From a checkpoint of a small mixture-of-experts model trained on Wikipedia.
Experts: 24 experts in each of 13 layers, a sigmoid router.
Training: a variant of Adam for the experts, 567M tokens.
Below are experts of layer 11 (counted from 0) of a mixture-of-experts language model. Rows are named up (a neuron's input weights, with its number) and show model dimensions 0-55. Each number is 128 + 32 x the weight over its row's rms, rounded and kept within 0 to 255.
Before each expert's rows: a language model's description of what the expert responds to. This comes from a sample of Wikipedia text that the model never trained on.

# expert 17
Description: First consonant pieces of lowercase or capitalized words split by the tokenizer, e.g. h-arm, h-air, W-ife, m-ango, un-iforms, cl-imbing.
up0 [153 176  97 117 164 159 129 123 110  73 130 170 130 109 124 165 193 177 121 119 128 110 104 119 103  81 130 166  95  80 137 122 131 160 153  99 121 175 138 161 173 160 111  82 122 192 190  93 127 148 166 135 131 150 142 108]
up1 [186 139 131  75 133 130 107 124 154 160  68 124  70 121 160 135 136 124 126 159  67 121 121 101 133 135 167  95  61 152 145 109 105 155 140 107 144  84  77 160 156 113 135 189 135 150 116  72 161 150 113 126 120 145 124 148]
up2 [108 133  78  84 148 123 152 151 119 143 138 127 126 151 156 138  97 176 125 156 110 149 132  88 120 145 158 170 122 125 194  81 159 102 141 135  87 220 104 122 143  96 155  89 134  95 143 123 201 101 171  89 141 162  99 111]

# expert 4
Description: Sports articles and tables with the, a, F and f word starts, and numbers, as in Futures, franchise, Best, Cup.
up0 [ 95 119  70 104 144 154 157  68 141 143  97 129  88 151 137 151 111 122 104 123 133 115  70  97 113  97 134 115 125 140 136 146 185 142 157 128 127 116 122  94 109 131 163 110 218  64 137 144 164 154 172 121 114 185 135  83]
up1 [109  58 117 138 172 144 120 133 145 114  79 101  64 173 107 120  86 147 148 105 117 146 143 112 117 162 168 145  57  80 153  47 120 125  98 194 124 118 100 135 108 115 142 123 149 142 137 121 166 134  84 166 112 230 120 101]
up2 [127 126  83 158 162 146 134 195 162 116 137  81 125  95  98 147 101  64 125 119 155 114 131 173 127  85 100 131  96 124  97 116 135  84 123 134 105  77 151 147 120 166 150  88  88 163 106 128 120 151 174  83  84 139 103  99]

# expert 10
Description: First pieces and fragments of personal names in sports tables and casts, such as Rod(dick), Mil(jak), Moham(mad), Kar(in).
up0 [121 122 126 145 241 127  85 120 139 162 128 139  69 152 104 115  88 124 138 188 113 153 138 102 102 120 127 132  66 166 118 144 103  99 136 151 135 109 161 156 142 158 104 138 131 127 137  95 171 127  98 120  90 142 187 133]
up1 [119 103 105 152 121 125 121 143 147 148 134  92 132 101 138 136  83 142 192 138 155 112 108 118 155  45 151 141 129 142 141 169 189 162 147 149 103 192 105  71  80 155 157 123 108 153 138  78 135 127 125 126 135  89  43 165]
up2 [110 147 140 205 101 169 116 133 120 161 189  91 151 154 106 152 143 104 125 116 190 107 112 134 160 148 138 165 112  92 139 170 121 109 143 168 172 162 174 118  89 135 124 109 178 103  79 106 163 108 149 133  88 158 147  83]

# expert 1
Description: Final word pieces of personal surnames and given names, plus label and group names, e.g. Sulliv-an, Car-ter, Marc-us, Records, Entertainment.
up0 [152 155 108 158 136 150  92 120 151  97 126 101   0 114 134 122 131 151 133 131 133 160 139 152 119 114  95 151  87 147 144  99 142  44 129 135  96 160 123 119 192  88 128 174 119  86  86 140 131 181 143 124 196 147 106 179]
up1 [171 119 161 159 159 152 117  96 178 148  69 158  70 129 118 142 147 108 187 158 135 154 122 137 158 108 150 194  57 117 160 134 187 124 135 124 145 103 141 155  59 137 127 107 111 165  95 109 115 121 112  88 119  88 166  77]
up2 [124 162 141  90 140 113 126 179 185 152 133 115  83 145  16 124 145 119  98 101  88 138  83 108 130 105 125 105 181 141 120 136 139 174 131 179  21 199 121 139 153 164 160 138 117 126  78 145 107  85  93 151 127 145 101  97]

# expert 9
Description: Single capital letters starting a name, acronym or country code after a parenthesis or line break, e.g. (L)UX, (E)SP, Y-uval, Coca-C-ola.
up0 [120 123 190 147 140 101  47 141 146  86 131 102 137 104 161 132 184 114 168 104 137 151 143 146 111 118  65  78  99 152 162  77 108 109  85 112 126 185 115  78  98 127 158 144 115 167  98 100 179 130 140 127 144 120 203 141]
up1 [184 212 153 171 113 115 125 110 152 116 100  86 166  55  81 100 131 171 143 124 125 163  79 112 122 105 143 172 147  92  96 141  57 145  74 112 122 121 140 154 110 107 149 115 145 143 111  54 181 139  67 114 124 126 144 131]
up2 [134 121 169 138 153  99 109 189 142 156  59 105  90 152 139 125 100  98 166 170 118  79  79 115 153 161 131 128 161 169 214 208 174 113 110  53 148 183 124  94 152 114 154 128 131 121  69 161  79 111 196 117 138 165 166 144]

# expert 23
Description: First words of multiword place and team names, especially Spanish ones in sports tables: Los Angeles, San Antonio, Santa Rosa, Mil-ton Keynes, New.
up0 [ 80 125 133 167 149 108 142 197 101 126  58 141 149  69 126 175 158 103 128 134 145 132 105  90 142 113 136 112  63 161 173  82 101 157 109 126 118 147 133 141  77 174 100 109  86 150 128 147 152  98 167 126 140 152 170 159]
up1 [113  98 164 170 156 165 174 184 169 193  90 107 144 184  81 129 125 184 138 171 137 127 136 145 119 115 167 137 109 179  88 103 167 166 109 105  70 148 160 131  94 137  87 115 153 167 146  92 170  86 138 133  77 122  83 108]
up2 [182  72 128 164 164 164  98  86 115 107 114  81 116 130 181 134  54 176 171 146 108 105  79 143 182 109  95 153 120 110 125 107 124 135 154 100 162 122  80 146 140 148 140 124 170 118 132 157 106 172 102 101 103 139 122 106]

# expert 2
Description: Digits in model designations and numbers, such as FJ-3, T-55, Carbonite-2, plus military unit words like Squadron, Army, Corps.
up0 [120 152  94 160 135 177 133  74 122 168  97 126  67 167 153 159 167 151 154 146 120 137  80  73 158 113 207 182 108  83 157 167 104 199 116  97 130 124 108 150 115 127 127 114 149 114 139 136 101 137 112 111  92 164 147 113]
up1 [139  73 151 118 113  82 174  86 124 121 146  71  86 100  94 106 104 135 151 125 154 147  85 135 130  91 122 138 142 140 125 116 116 118 202 144 168 123 152 118 116 211 150 176 191  98 120  35 110 120 131  80 153  97 142 134]
up2 [103 190  63 188 104 150 178 112 132 169 147 136  74  48  42 154  85 143 172 140 179 137  94  95 116 147 100 113 122 175 137 167 164  92 146 112 142 159 193 119  92 113 132 131  79 107 120 143 175 127 162 108  92  90  83 123]

# expert 20
Description: Word pieces with g, such as g, ag, ig, eng, as in Dodgers, passengers, Ségolène, plus pipes in league tables.
up0 [125 145 174 143 141 102 202 127 113 141 111 153 109 112  99 129 166 149 204 160 100 160  91 119  85 128 195 135 113 112 113 127 189 153 154 120  42 159 120 117 141 153 136 113 158 118 101 203 192 128 107 163 113 149 108  94]
up1 [112 118 169  89 189 135 101 118 168 175 123 114  91 158  83 196 104 200 111 186  89 164 125 156  99 120 166 156 143 153 101 120  89  98 127 125 134  75 142 157  89 118 104  96 135 121 113 153  92 123 117 103 176 119 127 123]
up2 [134 124 109 158 152 132 116 127 144  87  72 135 103 118 109 112 164  87  93  98 127  94  58 130 154 133 149 140 110 167 132  90 182 125 145 140 170 160 152 161 136 130 113  62 122 183  99 116 125 141  73 116 120 178 179 131]

# expert 7
Description: Sentence-initial words after a period or line break (The, He, This, According, There), plus digits after decimal points before percent signs.
up0 [136 118 119  85 200 153 136 171 175 152 114 123 125 113 103 201 158  81  94 126  73 125 128 118 135 126  47 134 151 122 132 161  45 166 105  57  67 144 139 128 143 129 172 109 129  74 113 119 104 149  33 134 128 117 120 139]
up1 [172 113  98 128  86 107 111 141 132 155 119 137 146 134 120 148 152  86 137  97  50  98  92 149 148  91  59 127 137 150 147 118 149 198 137 159 113 109 113 110 155 158 136 177 151 158  86  91 170 187  80 152 177 118 187 167]
up2 [131 125  98 153 166 137  72 142 171  93 147 100 138 164 149 150 125 148 135 139 113  96  79 101 102 122 127 173  79  45 177 155 149  95 151  91 155 112 102 145 140 174 121 127 171 160 129 189 101 112 119 150 125 203 157  85]

# expert 0
Description: Past-participle suffixes and verbs after was/were/is, as in murdered, organized, known, born; also CJK and Cyrillic byte pieces.
up0 [164  97 137 167 226 146 104 141 122 110 112 171 128 107 112 132 119 158 113 124  89  76 159 151 175 122 166 114  85 104 127  57 130 166 138  93 128 179 119 125 161 143 108 106  76 104  75 116 132 172 183 130 172 122 192 141]
up1 [167 142 157 159 123 159 161 121 175 125 107 171 155 106 126 154 175  93 157 138  90 144  21 113  99 108 146 117  81 157 141 133 102 206 159 114  73 133 155  95 129 129  72 100 125  44 138 129 112  90 133 181 111  95 132 107]
up2 [117 113 175 109 154 126 166 146 111 130 122 158 122 169 115 115 164 132  82 132  80 115 172 159  94 105 132 161  79  61 216 183 132 147 119  88 173 125 104 132  72 128 100 135 105 101 105 153 109 190 107  75 144  83 158 142]

# expert 11
Description: Compass words and administrative units in geographic names and addresses: North Macedonia, South Korea, Kabansky District, Township, Avenue, Boliv-ia.
up0 [ 85 236 131 117 143 128 167 114  92 139  75 113 137 113 175  98 106 136 163 146  96  83  95  89 106 126 154 174 124  60 130 127 133 167  80 150 135 122 152 130 102  78 126 129 175 102 155 143 111 214 110 148 162 114 170 114]
up1 [154 168 121  97  98 108 165 132 131 138 133 115 126  94 187 165 106 106 129 152  95  75 169 106 180 127 147 116 106 128 136 142 187 128 163 122 112 114 145 137  95 161  94 181 102 188 151 182  81 119 122  63 101 151 171 142]
up2 [180 156 129 111 160  97 129 144 206 157 114 139 158 130 127 167 149 125 194  86  98  91 131 153 134 145 128 149  67 162 123  98 137  89 124  93 158 135 116 118  87 113 104 140  83  86 160  59 115  96  99 167 103 111  77 147]

# expert 16
Description: Modal verbs and to before verbs, plus verb beginnings after subjects, such as would, could, may, refused, proposes, connects.
up0 [134  94 115 140 133 166  86 129 120 155 116 108 102  90  43 131 173 127 139 164 110  94 109 123  77 156 108 161 154 155  96 107 113 135  93 129 110 170 112 193 118 123 165 151 135 173  68 164 160 108 112 136 184 146 127 120]
up1 [105 171 137 110 129 173  66 114 183 168 158 120 127  81  65 107 138 168  96 149 142  53 141 103 144 136 132 131 184 170 174 120 103 103 175 144  86 136 107 181 104 137 162 109 124 110  87 158 156 199 135  96  62 183 224 131]
up2 [131 170 135 111 184 134 192 114  96 166 111  93 124 118 141 118 100 175 106 105 109 123 175  82 119 108 104 126  43 132 144 176 163 143 151 146 120 140 144 131 115 157 129 153 120 102 126 160 146 110 141  94 147 108 130 109]

# expert 19
Description: Prepositions and linking words after verbs in biographical prose, such as of, by, for, with, during, after, against, and the -ing of "completing".
up0 [160 157 132 147 104 158 155 120 149  86  80 100  99 109 124  97  54 158 169 192 164 148 104 140 142 136  82 142 150 109 124 109 150  91 154  57 109  96 108 124 151 104 118  93 173 157 143 124  88  77 139 145 205 129 228 135]
up1 [103  90 125  81 150  95 121 134 117 106 166 116 167  98 140 150 163 134 139 163 141 149 147 103 163 120 137 183 135 181 157 102 160 166 149 119 118 160  52  96  80 146 142 160 132 107  74 152 137 152 117 199  78 106 137 105]
up2 [ 64  86 135 142 203 122 160 115 163 174 126 108 133 116 128 218 158 150 154 122 127 134 134  87 125  98 126  85  90  86 180 123 162 109 180  89 168 171 126 106 144 151 122 147 122 109 111 154 108 134 130 190  87 140 140 135]